config = dict(
    n_layer=9,
    d_model=256,
    n_experts=128,
    experts_per_token=4,
    d_expert=80,
    d_shared_expert=0,
    activation='gelu',
    moe_layers=[0, 1, 2, 3, 4, 5, 6, 7, 8],
    router_score='sigmoid',
    normalize_top_k=False,
    routed_scale=0.5,
    balance_loss=0.0175,
    balance_bias=False,
    init_std_router=0.0291,
    lr_router=0.000297,
    vocab_size=32000,
    norm='rmsnorm',
    norm_eps=1e-06,
    tie_embeddings=False,
    optimizer='soap_variant',
    lr=0.00195,
    beta1=0.95,
    beta2=0.99,
    grad_clip=1.0,
    batch_tokens=[32768, 65536, 131072, 262144],
    seq_len=256,
    train_tokens=711900000,
    steps=6384,
    dataset='wikipedia_en',
)
Below are experts of layer 5 (counted from 0) of a mixture-of-experts language model. Rows are named router (the router's row for the expert), up (a neuron's input weights, with its number), down (a neuron's output weights, with its number) and show model dimensions 0-63. Each number is 500 + 25 x the weight over its row's rms, rounded and kept within 0 to 999. Numbers have three digits each.
Before each expert's rows: a language model's description of what the expert responds to. This comes from a sample of Wikipedia text that the model never trained on.

# expert 31
What it handles: Word-final s and similar endings on names and plural titles, e.g., O'Jays, Fathers, Vangelis, and title words like Blues, Albums, You.
router:482469515462560489492472491519489507497505534509487516519484509537467493521471491491494498521540492482493484503482523522508522480497490504480483486518474526491541493515513494474545489511449484
up0:486440499537508516507496526521512463497521496522475485496482521497522492513506492542515468545461468539471556520507501506483479531460462500443468485519510547476498474532514519539493489508467494
down0:496474510459536493537527457544495491486558465546506541535483462501479533521478509521544528511464504442524462474542502539531509494491519488499509492488533438437520500482479500472506535473490523
up1:435512487491491541514505477481462521469508492504490528529525554492484516526517497471505470489501462490505485543475514447477500513482524523492528489495477570506491508482469456520480512519522494
down1:521487496455513491468504487484464510534497433493479463488539503484480497557525491462499507496479505464513522533511517505508496495455494550499493501453489445518495515517526480517497474519513483
up2:508498427488514462536503512514518507519491524480488477514502527475506480472498488474504520538507475458451491474489489472526470481511518484524496533515464503507512502529502493470507470490513520
down2:520473499516517500512488453504482558501460522470510473498488505453457509534497501481519473507544516514522476520506524493512525530510517516472523491522478511557508529495489483466503489494526505
up3:544509523484496471508511524470552505501523476527522527497543499470469497475510503540498456470489455531438510491492471507513548497497483513505487489467542519509517496490493552502512465495499485
down3:462460478497514556454489492512484531538498469522502502486474485511519538512480487461481475501477547504496470510479463486415497501498488506479496508487517530473492504480488482521471519514509458
up4:470499483493508541467487505512530514489451512530476515497505501519480469504513521485493519466509492502512516503465455477515446481509525501503508496518517448551442497493517479482495447494503501
down4:506467489505487565518501545520448494505493463504509522531492491485503474516527501520470471551489505569527507490485531489505500467522480485507498522488482526494492510456560474503494475503551549
up5:516473504491523498449523486521507517499487444501507537494479503497515481496516527464509476485519529471428526483509500533494466474512479492538470479516485592520520454464458484495487455501522528
down5:497487505496491511496547490518491516489488442518511544444486523482509524519504524473504534465508520481536515462531476478544463488501480529520496497466489470475568511456522540469496518449525497
up6:479506527514516507509514528525500519489539518533476466482511502526516551477534495451479512468506528500502488435499521541540511491505461449506498464467523452516492495492521522526524535482482498
down6:508478532523488538484506547538528509507488493489530483470457494511470523524507484541481470529514561490517505490501494529518472517494456459512480536501469528484485498544482505528548509512470482
up7:497492476537510506490474533506466533531475518527487479507496513542496489522512511540517518451524522479456513510511547504524461485462476495529526460515480485459515513463538477505527478508537480
down7:520526512524477482486544524534534467534512474457501478465513491474508481491476482451525479510502500467491513499493496472489499527507513524456482556511506447542506512490464494524475502447476530
up8:530488477515534552521495527517530469539525478463506501495528531543450542499473483569506482498486524521546519539526532494500501503490515512468511510475503530518501499544473510499472497520496496
down8:480515537478488458477488509514523535452498560524504517490513511513563517498437517496505499468510505501462492514516489497503486462513498510537523514494452462508507522524510481461509509471502511
up9:522525481469502518466508512491535513473497471509510527505507526484467509487481466456457501486506505474475545503512473525450480508492516507511509495505492528494513482541509483523474517483509510
down9:490491476523510534527491490494498503505522518544448477512480488499507486431552476456545496519533498518496548463456521509497490506510488526515522504499513501501511515502498497464504514513504439
up10:508494487482516521525507494494496523509509524458522481532466468533488514540485523446503497532515489483523532511481545548497515504478495497464522515496509532478502465485475438491486452497527510
down10:464490493509524451471500490446486541511519527534529501481505535489513505509474517530528478482533502506502486519515511473480474488449504493508462517511470471486519533497505489498498485526488472
up11:494510518473472574493475519509511467494532508510554526505483481462517528527455496492490456506494480506508493515479543530510530512517520477509520491456525529514455501527482480570482515485506516
down11:488529483464479516584501507513466499488520512461529483486480533480456478475506520504475509543537470492511516497526477493470512487505510486506479518545497490449503491479473518495509495478512484
up12:491507480451522491531494481514495510505447488518542482511473502490492514504482501489512514528477474542487521476508502534509431511461501515466501493491484471481541537497447480473516458491506464
down12:529482494522490504462478480487473535473499505520483490478486514509461507532555501511508503485499540506492484491463452537469486525472494467549502532522440513514508508535442444495505481500452497
up13:506489524505477503477480502494523495505443516524482460524465511529490452524504552492489448495518510504487500494472519548433507497477473496495521500464503497509550485549492500551516509516511478
down13:526489475467509481485497532508514524510527450477521500496544491456528505478542493463528491495458451488522527517531511487482502473501517486546540497473485518461463515469498518495510523503448551
up14:525469518536540491511489471518544469483486511547495486503476509491523489493501489499537537529483509508505527484444530516502496497496501520470513493455489524499494489515491491506462512499492508
down14:484513485500533504445502533476508536535502498491532492488465494495457493499512484488462467455536492499494480504464534487493485455556540443494515478565475505529540523442493460520507479474504564
up15:522520502477562481501498518485474498497501513494506520520490508471411533512488533484483463504504469520484530467473503462480493468488525475498493558505479515471474535525482502522499476503499537
down15:494521518535449521518478481526517502507506477495515500510494461500513514529499510481529512531446528527521509488518542523482494485517491471463485515499513464525532427522552469482456479490453544

# expert 41
What it handles: Inflectional and derivational suffixes completing common words in running prose, such as -s, -ed, -ing, -ment, -ation, -ness.
router:503495527497505510499530511540508511503500528476501492487501517505487517504458483464504487454477462548495514514489504497533454517464483486497481530480464529525482528515480480506524529466504476
up0:520539489495558583504541500492499511510497483489501482473528495481530513461506482489474451457483544520485501556547475491523521520454492490478504518468519545508511495524508518557528464484505548
down0:479484506517536463489496512529447512464577519512513502574467484519469543500478501527490482515510472495501501496484464449489512510533521500531478539512521496517493528500500511493505544475514481
up1:496511523528483502510471472535515520539474547531486465527449530479506527486507514524499507492467454506510499525496427508521492463504501500532503498491513500476520463511481551483508520536507484
down1:525467513504481495528542492498512466466525488492521530471511504531476554446485480484483472517491507518509496488450508497505481528512472548526517449480473493453512513478504516493517511467567517
up2:516487498502474481468463507501542489496548558460498500473520492509544513442555507468473517501508476498508532493514455577554516498476499464493483503472500523500504520521444490536452526518505497
down2:530415504472516496525487456488478473496507482506502528551526508463518474506515504508494546541520522488538514516488505413470467476522511496517503527495471488465491515489486499455468508492481526
up3:469488514477543567496479494520537449492518508535495597534485504504451519451483470480495489498527528524468478497452541465489535516508468478542509487499495537486514469509480492519499501487519542
down3:497490472499498524502520496527439474456505503474521529486514478489517527500559499529442479536537515503452534494491466467452514542525490509511486494533500463517540486505544497543498469483501500
up4:518471506510485533496462486465505528514481507504449490536509478516461540500486464472534525507526481531530487491498512498484532511470536435460494480498516487518467479487501467467489486531490505
down4:510495479490506472450485493516526512515495514438515506472476528470486496521474510487562547493494499447497509484524459524487495540492479507466499527509475493491491496488480520524484556486502483
up5:504519531471455529496553511492498512485506495509470483474513499495431492449489506512463477489511463516536503521485503508503459498516526510471491490501544545544482506528500481466503505488537493
down5:494476457503489485522470484507483494547509503473495536494464472543571501529519481527537527510495473480500510533516514526502419499512457472531509499527491520513500551498526543555490533542493503
up6:472512523468528480517494496497493479486511457518501528569472451501496553509479510486503496521510490515532558501501500518510507489484466487459529548513509509468476496491531490520481490492529471
down6:534504470509520522487524486532473529504491520520537529474514524496463491507518503513479445565489490439449482516452520496460505456505479479483493453561447513490472555494512488542494487512523487
up7:518490532499543486513528494508506485499520501487470513482493499440492502495482466494534486478465490446515438513488505576520463512458450469490495525474505533542495492496485513496480508533538499
down7:471503507477487533516476536480486478557480502561519494552500493514450505537440483519525548485502469489507512500514496510471547523502477534486534529486541454493491538518503533461507511513524528
up8:512488503512520469490480502513551566527483498508490513518523484493506494481493500546503506480473507499494498524512546542514489418475442538469511475468504524532518515501539516470455481513504525
down8:470494473483540516543470511508513465505497497483504467478467508512493506518543496519488497523502518515456502487487461472511498520452498462505503513557479477518481465481503522489467486526486474
up9:537579511492491542510515446530490474494501549469472495475457496517515483517487500502499499496444520487486491490510491542526459518458504508508478508516478548506520520477467463525502503493530489
down9:472490502505499524514528530472470508501501431526491505477526484469506516460481496509517506524471461530489475508496451526496445507474433462498503463522503506539492463497507451486476492460490487
up10:507507517471527473468483475480477507524459522486485498491483527490488520515496503480457517499543509499494482496487523510428504525485489496479482466479524470513527490519465538518557507515440459
down10:484512510505553494484524499479538493443531484496463521529527499481470517467498459478463518475474495492491498531475481488536496510514536534498503489468478516527460487481535483504424498497510515
up11:465519529450484489475478493449464483502544508488522468524519505465502536494485498477521496448532492484511548587507481462452512520523514517516522474493497501522464478527521499491510457505489514
down11:515505510515428503477513498500499508488511473517489497504470468537486468481488508522527449543484531490465484464520524522486507510497448503499474533489525473482536466493500451512494521515503519
up12:440498532512480545535480474490534514458499500535484495508529482501520482518480471525478537499478466534470452515511469477524487505530529507520475496540460490501577473422554487474504520465464508
down12:566502455524503488468525515495496515517531495486490540458496499477461514492559546482529444495476499507512516498500455462491530504499541528470544475454539525486479475518460489468504520516546513
up13:494467538502477487488516552522503512498482531478464535499518504520458510539479503450486487494481505520516458460527508489470488530513495470492480485475516496518509502472499467511502514528501531
down13:497506472509518543524483461471538469513526469509493525519482487516509475509533509534506540509507495466506494485481507547518528494565481507474517499502470480475463487500492516493526470484489491
up14:519519517529496505492452513465500502493537523504451482545489510479461523516447509513528475515521499533516503460478543506510508512532497485495509480475514506507506509444487488506481517457503455
down14:433507490468503468505515495523510490482514555451555516493520479562516474416513507506483506475494500482508484484551481517494486495534489471551479544478507506460513464534519499483511531493483476
up15:533478496505487527569478513487467531490495495497485505474479451557522454494488474481479498476482440464566515499490493511530451469506495511539519475468486463509495505486515495496487508502516471
down15:472496485524471468497519471538525454540478496473490505501539521496492505521548524447437504496481537528483501485486485520502498533462488479518453509508474516503495454494472492548458484464469486

# expert 25
What it handles: Line breaks and periods ending infobox lines or headings, plus mid-word pieces of foreign names, e.g., Sal-o-mon, Ha-vo-line, woodc-ree-per.
router:513495502466566491477491526546495509511513527488507523502510519480462479510499498474426516469525508481457497483482518515501520504439483490475527483486482527496542468511494516529553486443494488
up0:499513523481477515476481478490480470509499461551516510509518499523536508505470504488508515493490526556489504478525529547553516539463527491476466484485523494529516465480486558463486512498495469
down0:479470503528514530478500501470468502532507499510534548503493503452502486481494488493508554560466517534522499522478499472493489504470510465509453470510474461456517487506471477509526455532514491
up1:508476518509564542518486543515513505445543440490513511500536500503531498499483510459492480543516497500473455528534510529491521516517483486489519481477508513527524521535528512485451518478491498
down1:491518520489473461532515488505511519469471479485511515515472521470514508502515506521490479475499506498521492472495537500551451454519522504526510546470470485453500504449532505479475501488525491
up2:483466527488526477500476509531474509484472557523487475534519548448517530507488530507480447488476520492513520500441513508496493507468520474494509513516464463502536489497505521465489530474493507
down2:459488501476492540464456487510509487507542494490485473470487464498483459567474480511516524559498475524519551508504525546487484449518497470489465497527518454489493497495498580463531487472489513
up3:502445519491503488504487491504497461447469542533459521511515504484491514543483500487507550496526503515544534474508547519489515461514536512455500537451504528502490484460464479504506509539509498
down3:491480518476474546500528473482444473492567526514536483503516520509494528490515523520485476471526519448473483488497483467476489505504488486541532474485513503542495516496505471547512488460474545
up4:515504486482519491487499491528524490496539497561477465511495530476500544505508470448501520484528548491456520518496512487504504505503496476494515501488503551506471450458455481515536512496481516
down4:536464512480509561528544464472504496520495483467463485482502521477504486510513501541504488535538511509515457521499534505468490482501559493482503478480504497470515455473525526503492513506497530
up5:488496481461487545454495487492495541474505505484497513465488466499504481503530495520542515525494483515461505518512557529480576476494527515514463481516471458545472507481489511516489454515467471
down5:508496505491469510477468500494523519527471496516472498500503499501507497498471529489508501490517464524534539534496512545545505490554473474509481526469499463485487481523457540476519524547487466
up6:480531506508462529520502499470454463486473527468495508498559481504517511466528493512537494449507524499509491483488529540484494463478509491494514460479529499474491514501522464480521514491492477
down6:480488506503467483523513499492480502556490509481496522503433458534466489524525489473527500491474522511482503491504439483472544572492427510493474493520498504520551533467491510488545516504502520
up7:546494506519530515497485551524519494517512494479492477528449483499494464496510484488471503485481510504522490497475474479496503531481490503515470477489514476481530485523454511498540479467465480
down7:512517518499486490548480532484471476527507494456529527493518497480469537532511541507528508494525495492494468531517505483476518515483547515491498480506507539499481466516475499524444479475508527
up8:486522535507475485511482547527487487502480506476471478490539470505531471535531547476462461502505492506499492509482509493481497500501478487495479455511476463557495509514492495493480463476488459
down8:544519482460465504507478503507522520483473513480502527551493466509500495502461449536532483512483492485482526482512495518521523479523508506464502523495471464452488441523498491531503530558525489
up9:509519541521518494439514475524496505534527542468576515512499504446517496443525485537415538495482493533504463509492534504527482493501495523523493503508481499497534507549499489498507523507495523
down9:534485525495514437477475499452518458505503490518478500523461511494479530544465500492510508473507478511505506499480488524491535486502448532521513512518474484495483493472485488470522519515465475
up10:549517504518526498524548499478534480502549503478475507548493500528462513520498464529461515503485493461496521463484471538510490480482530474470474477459467525523490519515466511477511496519478556
down10:515529479556504495518459498483479520471461533548497531472495526526540520502463529467507468511466496490528473467490486497503464524551515551506533501460486474481488522514522514501476540534467507
up11:442529532508479476502475497532505541532538486518509497499516460493499515479526493508497505511537507527504500494496485493530498520497484548472497500500503494497513553475509523513496488477469448
down11:437470522529506504500543481479467491491504479531553533442465504521465515513528474473463498495503499503519483480516497508503502505505524473497509485528505501472515518474472442542484488457482495
up12:512474476491503503497516471487499535518512510486464500518502533461483498514467512505493498483468524516486480501504455495517505477499532494481519491482507519532504490480440517520489530548491490
down12:547470498507518460505484492506496442496482543542486484523488519491492503524548514541525526493528455489493513466482490510505511488452519487509476504521506516512481527470466539456430523539464502
up13:517484464489558508501494522457530480560488522484478558549486518512509509480503541524475492501515527529529540520519517537490502478487501533460476544518496497534535483505442480498517518494481506
down13:481518512512470507511474530515515522477484514454454467493466491523508463488490487507487536505490484477481531507480492495506496542496482516510499514518512496493459511511540495496516500504508460
up14:501527459492495541490476501473537493479545497480527499496525486481510506533443514467534532449489504472482498492490483532484494500465443472469499519516493521501526495468538517471516481496466510
down14:484481516449505477507507484496514464466480494436554486451493525514526505517501490496470497469472498471512526479546488464489510509546506506505501498483502508516508461512496500466444511482494508
up15:471510527489512512521516487510458531484466503482526486481516529472466492486489507443473542484493496514491487491544454463479516516486472442507532483465469457471527470536520491459566506471495475
down15:484453481500502521510459531492469515502513507491487501509534477485492458487496497505490506505529458496468488477575524542492468499535491511473476521500499528501482522510524492538496493487516490

# expert 0
What it handles: Digits and number pieces in measurements, dates, scores and tables, especially after dashes or parentheses, like 30–46 cm, (17, 1.5.
router:525510509523529504533545487514495490503504506482466510490488479529500488487473517460500500490492489479507542493516500529490464503514504493493502523501510556483489472503475490510501476500478495
up0:534528487484533488529520484490524490539474474512460485463416477472508479485506495463512526461511505457494491456532483480497472527493483504467493490518493499510497517519472462505484573511550464
down0:456488513480481504484485493493475474487512569503534521577526493515494484539493490529498551532507507545482465486532484527530491519543465487504554506453474512469447541500466504454554472496483499
up1:523518455525491448489530491496517513498559463461510531538503513482512528515473497521454497492497520449444494486528511516470465494525502502503481510500492539532482489464482502519513503476477526
down1:521527481473532501485530529457509474518441476476503491496481496535499504470468484499495486498464526513544478464466461474468511482489476543494546483485490500465520500493478475493480533506540488
up2:508519525539541512521528486471525475459525462509535532538502527504508478475484516509491503480552513489472504523503505462492500529560562517523486549512497507473452487470476548475496485523491495
down2:463519467487507489467531515551479515593514539475470514451513518502494500509515499503525488524487475507528491498522532509528488513479432495477513490450466471478533480459477467540502531489505508
up3:496516511456557445518513486471460490522497486505510520470527485481519498459437489517491489486508484500504488488528472526524484506514508499513490473531532510501512523488436530498530479496540480
down3:525552523465486536523524447474471510493528496499519532476465474466505463497529525534517521524500501518527527473543495528521490506489532456495516494515471499480446483489472453472508527484500475
up4:521556489508464480484548529521495476467512467479527472478507505489501519497479476507491485488507514490510518535521533545448506525491451474519513471492487519487545512506555536528529493493483491
down4:525433519503535501467525483516479522533537524533489509491504513524512466507495449516474501476519453485493527506491496499480472505502534529485472513514500488519481465521491496544454490497530521
up5:497506531496484506536533471526486518463480509529519477465511478517469523483487513496497536478507483510535530512492504446513485507538499472488547486464464504532491537492477496467455483519486514
down5:528492496525488515495503497469528452460506502458494458529530507500492463447469492466508481515472505491489483500518532482496495532474475491531491436555515481465529447518513498498519489476483470
up6:497485509493483475491518454503471546491495487506496519486519473509497480532476468524504535489507501488535580489493502537525490486516538509500492503506506489466492509518469469503539471507520511
down6:509519490476517475526519483497510491510510477538499505501487528472525523479488508548557477525536531510504533493531509509493481498510517481465473550498507506492498513487474493510484477508487483
up7:498523490500503469506510456525470448476489511470515531520516523492476523492483535459505535528486515430558541494444510522499496476509508496461490483488518502512490515522475472504470452501501525
down7:485516484495495517499520532484556505478505497514506482504492493517525476438462491502507528551511473467490540486524542499558511464503505485523481479484471514522568481514503507499514522549535525
up8:532510494513507527471505494492498519461513487508516481486523513516501520513476502501489533472498505513511492484512538443500482474466519518528496498512499471505549508512536458520542509458494472
down8:485470499459500545452494523470498518490492463542479478506474453534511528531463517505513478502472540469503491479523436488474500461502544521473502476512522457473490490480465506520524481550476519
up9:510477499531458502510458505546527482521525533536527523496534535537464529504487511501551495512434513520527501516510532462532510482478540544498515522489479502483495459553553494505474500504527514
down9:480507482465473485520516536516474495487449561503465495518489500494545506493502461498508469561476492489535519528566534518541483519483496483503509520479478465489522482493504514474528510492493527
up10:500496483485516522504498493508494486501455514424522512487503497524481482507471505468514520545522502496536495491481530507481502510448509486532487486455499462501533521568503517502531474503504482
down10:501520502519513516506526488516479478513492473488472538494534513509478478475516479498487493463475523454494497457504488478498530468491485481527488457525491495483504506505468508508534481511512497
up11:520513536507486477470494483513529495554509493497536480468491514500518481497484473467525505546490508495455478543492491561493466494504516488479489547544510495503465497470493520453497510504509460
down11:485456489513486523484503501522456499487467481534427509488478535446501462550523504501518503507510514546517543492543499411529517461482464502529500480524486489482495526485480532500486482490515539
up12:521474539525488513544480470509507505515465523475526524469527514509473512496502476522513499496470536483523534513490492522501489473506518515504528466468457483492551521449509489506529443504490499
down12:497486524539498519511497553485507509512487460500484494477514530485533496499517452534462497482537516522506480502462475502462512496524518478528454467488515524554524501487489462511500499503444493
up13:516468494491507547469501512469470483505532554463514516474504530542492485484534496521500471457526485525493537526492526531490493541470521518516518502480499529506483554469523476525505489492520523
down13:495507509511500477518489498501526503510502503511495502465484474543482494497527515500515536575518492485501477487454540495549495508497502464468504457486468526506530516514477506474466502513481533
up14:537507506518509468495539472489527572494502477491489523513496479441507560474498503501525463474489491483492487506493490517503481490476486528506472480513501502457483511518461477495456494507493523
down14:505520463485482499477512517495530520532502512484490498499492479530459520500498502523478473499510510494500528454471509491512494509507506492516547480546541560513525534494521459507484488510550468
up15:478496461538515478487542552517526478498529483508506491481512512507522518535478475465502502453516487555486529495518488460490460508518495508518500506545497534476478510554509510491494507495459478
down15:457510515493509504479543457505486488492497527493492489544456548481527478439490518506469498482474504494496487522506486554474495487516466515484497483463484519511515527460472465523499523505472524

# expert 36
What it handles: Endings of German, Scandinavian and Dutch surnames and places, such as -berg, -mann, -sson, -burg, -heim, Schoenberg.
router:486477523529499504483511512510488512499517520517513540503505517546471522526461509474481487471497483504476537493486507500535502502466503531514528522491429545508513494511499488500537509499479488
up0:542459447500511508516510472511542507499514525489482532509513480496486504553515500524562538492485465510471531513525508517498516466481481499502518492465542534487522471503508506528543513541470510
down0:467475483509531509516486495490474500491455491484492511529512508522504458503519497486470444521490524569503495500518459440460525546486536562528507499497487528495503480489559514468480537507480501
up1:492484512470504509518485456500490480485544509538526486484463532528418524484488513476514497503478511514478523504466477461504509501489543454467554485477531504449497506524534503497507475494435531
down1:480493525513450484481523511521447508510509422442501479505498499510491521518549485499457493486513519485525509486511497525474496462497528510481500470509487532489497498530476497477490475483470434
up2:527492524532510533471453478514496540477549455510521536501459511501467522527517495506508494538512454547520571502493502533522533486492478507513465476489486496528488505509532543495504482510495491
down2:518501509513508557517471431501494479536492473495480541513551505503476521521528449516533511535529501511501530467490439517488486523491485465534478467525497476524499476501487506546497498480464501
up3:477528487458469558460504454479503481499474482534516508498534528500513500513535500495456457470502506515464515483516484494482511489547475477489517469516495503512526552492482499441515470475497511
down3:505474504499504539514482485497510481494520503465532498496453512503547461526512543546499472539476554519477508498546514491480501496550523427509484515511473497468474503472507526485496488535487523
up4:510472544459521523519516496511502478500520518493500523521510475518498474502523461471452520493483468522492504514520528497489458537487515479465454534495509511488553473520458515521519524499508477
down4:496491437502465506533490506474534493491446517504484506472478507500479472505492553464475476522491487503492511498553494517553513484518484521459495477499515463508513536483520468488469514511529475
up5:504462497522475504458500502470524511501485503481486546503448502530477526505516489489502477481463522518488536481480509506487493533513536528520517499559472553485532529511458527513496516477466542
down5:476480510555512504501538491520489521474479494538564536502482470490526512437501448510466528482472551497510516523487526537505511488485482480491475505486564497492478480487513527501545504473511516
up6:515496521511475508476500488466488546474457486484517526510487498484464482475479529498449480486484533430493466496428480502521491489503452505502522498505468475532490493551474499516564522482517538
down6:483518493497472474487481529524487473511461520507509492524496477506507536508492509500508492565532494507496517517516520534516480469501500470498504426495459488496481518467526503482508537525468474
up7:536512472469486496519504543535533495512506495442543529533492531562512514505521536485517511530473527504481520555473470490490497473505547500505527502499499482528448523545513497463489521491484516
down7:523494523523500476498491507482495518538499536500465458521519491497524492493505458505513497475500495549513477483481554510453497492470470511513467524467535499516543489504520539512521512508521497
up8:512518466485504553515502517523519532516494522487499483488447477519458482498479454494490517466516466491506545482500522468487525459471484523507503491485453511500512551505484491511475528492478497
down8:526494565521499533515478498461491485510536483503472497505462531483489518471483483477538488505468514488532485497474448489523507503503538470467470460478461466513490441471444548503490460411537492
up9:473486547525548495461495506452492508548502514546502513472524497484471484468503515531436485473520490491514506486476489493486517466483551563525498507503509471473559471511525518521533520468477541
down9:499518471483503519512531474496494476463421530500497537528495501503494554503463522580500509497544455508508486538521546483495476545476501486544485517523485495514498489453493478507508495531493505
up10:519487498491520505485500511503493525497488520439497480469529507501472494508518531507502498455568469484543459549479508475504458465497533453517500507484486510494494557523489487504531518515505475
down10:503453502491487504504522487508451500533465478518463513541525489499488516497483532500517498555486505434499469467536524530480513531539485555506518507517497487515474517528498523544510475513487476
up11:524526526547482519525490496531479520542482532499507536527517486476458539493486473481492493476468474516482482490438546532499539471506555529492482503478492509476522500495500487530543483529485547
down11:455531451504498492480497526468513479495488521543512526515464495521489488525485529513479524483493455460476476500511477470467457535507436489505527501508525514525506469512539517465462513469474499
up12:490462499516531503512522521485475520466497518593516532533501509511461534510506554462484486520455527515478527512461506458463535450486515505481514486510539532535524538477494481475513490499506477
down12:473504484492481499509484478497487526519504458474478495521522532486535479479526493463484476511492506550495478479524507500482494451543475500505477514508479475504469517518528457507474539541428498
up13:517481546473538516490499447499492486522512501495554516534530517488500481520499521485492478494515494532475465501464467460427553485495527474546500498479517490509482487476475490485497519495478520
down13:462444469471525473496514473516482497460474474545497474535492545476497497483525497508487481472506511556485494536498443509473558568488488476495497502479506482491540548499482486503541494506526497
up14:491471515487491525495485516472489454508498460498558486484527519492475543522503486491472509470511502490500437532481496496449505487476533510524507491475487482484544512504491524503506522517473495
down14:500530515493511529515480524482474445465499458486539492483511537454539531513516497522512504564500500477510478510517527499473495508528501513548482514535497512473505488520529503512500489515450534
up15:497485481481493505484486518488484516516492489558535510491495535523524512508466514455510520532538459478499519487504467506534502507488487501506499489485467500485463499487520473528511483519496529
down15:482482485474532505516500495479522454495512483468513501479525470504464489484524487512470487460514479545530540523499507463471486493503481457540491514514569522494508496463489484460511516497502476

# expert 39
What it handles: Quantity and existence words such as there, much, lack, amount, too, plus pipes and numbers in league standings tables.
router:488484487521566512485476466529530497490531518505460530502490521497495477508514518490436508470477446469494520503492506494518467466493494501524490488495471530526483493529514491516515523469504503
up0:503521514479504490480479449539505458478477530484478452532503497472514497538478522452498475520504499492516515537477493510510450505477508522452500494483474501492474501520493476505507496556492539
down0:552524487515496519511557492465491503512515465453494521452485499512453481451486492545503503539517461515488489486504483522530505501542499521520476506481504529463526498444531532510470517449499518
up1:508564512513520491543466533458499529496495502491475520549479470490506510473470502467480493543503499489513465492504541532509504479519533488500488477532465504479488515513490461511478463524474494
down1:545495533485457479472512502507481494486510475533506523450497554477481485493509487560534532482506548486439539536523513449522481503483467525498525498521521479501522517539457525507497502483516483
up2:475505470512528502488464499537477518538477519536480513487475496511503489467502532493477466476515477490501508439475503481507549506465487492491475480521535467483518473506514521520534451540561538
down2:540506478520473472502510504495521476515562463483501472504514450481530478525495454478514492481471494457463489520507473490470487512498502509500491486476471508477494528522539522510493490491487442
up3:494466491498508483530554489526531483491496509509438455489462490514511470520540447479504475487492458510509492531537479475511525472484491514499482493464551511503509522497481515522495503523509451
down3:541498492535489498518503551480545503461457519517516465481472498469512517465492497532506513530520487511470484537480503506496471490509515502485496429517513501514495517472480479475506508498516508
up4:535478491520546498502461448513520551501486524475472528512527487503491513521500515496501501469542473464511482493515515505570464494553545516510477506504510460505482494498546512508491521505479455
down4:516519501493538539518528508518503520499578461512518505491531460482563487487504541477514514501477521483515512500512466498484468482502487463496496543512451565503509489430481506501497497448485478
up5:486480456511516515510483523533448502525471524483493571507512488492482492533494471477479518461504455521494498463497495500476508525494432472520475571528508545518502492513511486444468494504493519
down5:484492487517509533512484506569486504500473492502505455511513520491499495541550525499532514521479501520523518449525506487472495522473499448504477489516482514479558511496506523543487508506540503
up6:533507537500526487539471510497478476494523504526513515478507453511510474497509530502483513506520529479492477445492539491483492508519523519533521528540511459504480522510507470507528489536507476
down6:475522474450424493481494481499517517502477499407489526512527486493502517496506500499477509521488465533494500503501542465515511525507490487507466497517472508449500491488527510529485492500499549
up7:466497510521506510474516481519490484519496494499502514510523485478477477493482526488515516456487465502493482522522481520506480503492514507475539514453503493517471540490471479498522476541554537
down7:517494498475497500488474480496465524532564520488489477492471505550517518512512513508503485493527522499473493446487498557498525479525493484542500490466507503503478469517515504482495516510455439
up8:470521522445484541510490497505511471468483517466462510486479446501467515467513557511482511494465505504507539509501491489533455520471495450495518520510437487501511488472540524511495538478472483
down8:508511544524486497469481501522455516526529527517485505518501495468539502493458423481499512496515502503472498514566549505534496523530511503526493508540514482475507476511479509523530486512503502
up9:509505509496506533524504519471493529493512492484468553538454482549506502530487496498490545477482472494506501473487501522483564495499484504468467462488501453475526525534447478493508484498489517
down9:509485469469471492504474518535471485499493511496461482499514533514499514464545498515498495557473507486489490513484479488541426463525474528515538520488541493506460504510515504565464522472505475
up10:517545519457510546507559517483467502489528509476504534521528503524493467540498493496479476515493518485482520545466491489502493547474476441470462495480494526519502472486544478485537472486473459
down10:505481536488549448533457529522518514497505499548482491503503504464499526511490550486505544553509457488498493446540472484541543494482521494547521483517496477528490513497531494473514509506511509
up11:487533497521489504507505499480456499521455503532503524511510471548464499518515537465519522504485558501518502560490504475507484495521463502505497457522472508527518509540509491528528519511486494
down11:508474535525527487463463533517509503537487480499498513478491501501504466503487482505469491534522454453494498515483480491474493494494500485472488521485468543537527494485487518515493495516511504
up12:535490533510496470502465507494464472503500484475531438444540510502502501496550491488489493532536504510493560494474495484487483486488487531512502469494470513454478478453518512461476518482498495
down12:502513483445482522510548518492500483454482517511455459516425459537527489452482536514550514518499498517519484473496472522481524473423517514548495493484507508511479516485460477505488497487509522
up13:504506483523497547480509517495502456511507493509508518497479525560459477475446474536489509477527490500480521509484509508501499505517486478468542496480503494504531519453530484554505515473521467
down13:500522490472464493530484467490508486452488496497532513481472490488508458488474513542509483478477478525508507522472528558527503489475544505508464514559518538472475471541499502512516498505510511
up14:520462528468491561515485478505450528545494521464523518522526518497490526520528500490455460488479474483469506548495522510504488495503508495434494507469448505543507503544515523541460486515503462
down14:523482518461449508513507488481498527531488484453500477528486468488495519482467491512478514479507518493477496504474471502500524544544486450442485486491498472522557509444492516522471464502478446
up15:458527489515525525470496520503458472545482467534506465517549463517456511489505513431469545482505475501503495486481536485539504498489485517498522473494426547514537490531513497518517518507518522
down15:474500477495509501482493473463465521502468450470525537518444504537534467486500453496463523475520526508495504495488503501491509479489496478445490467505510493537488451542522467465486478507535499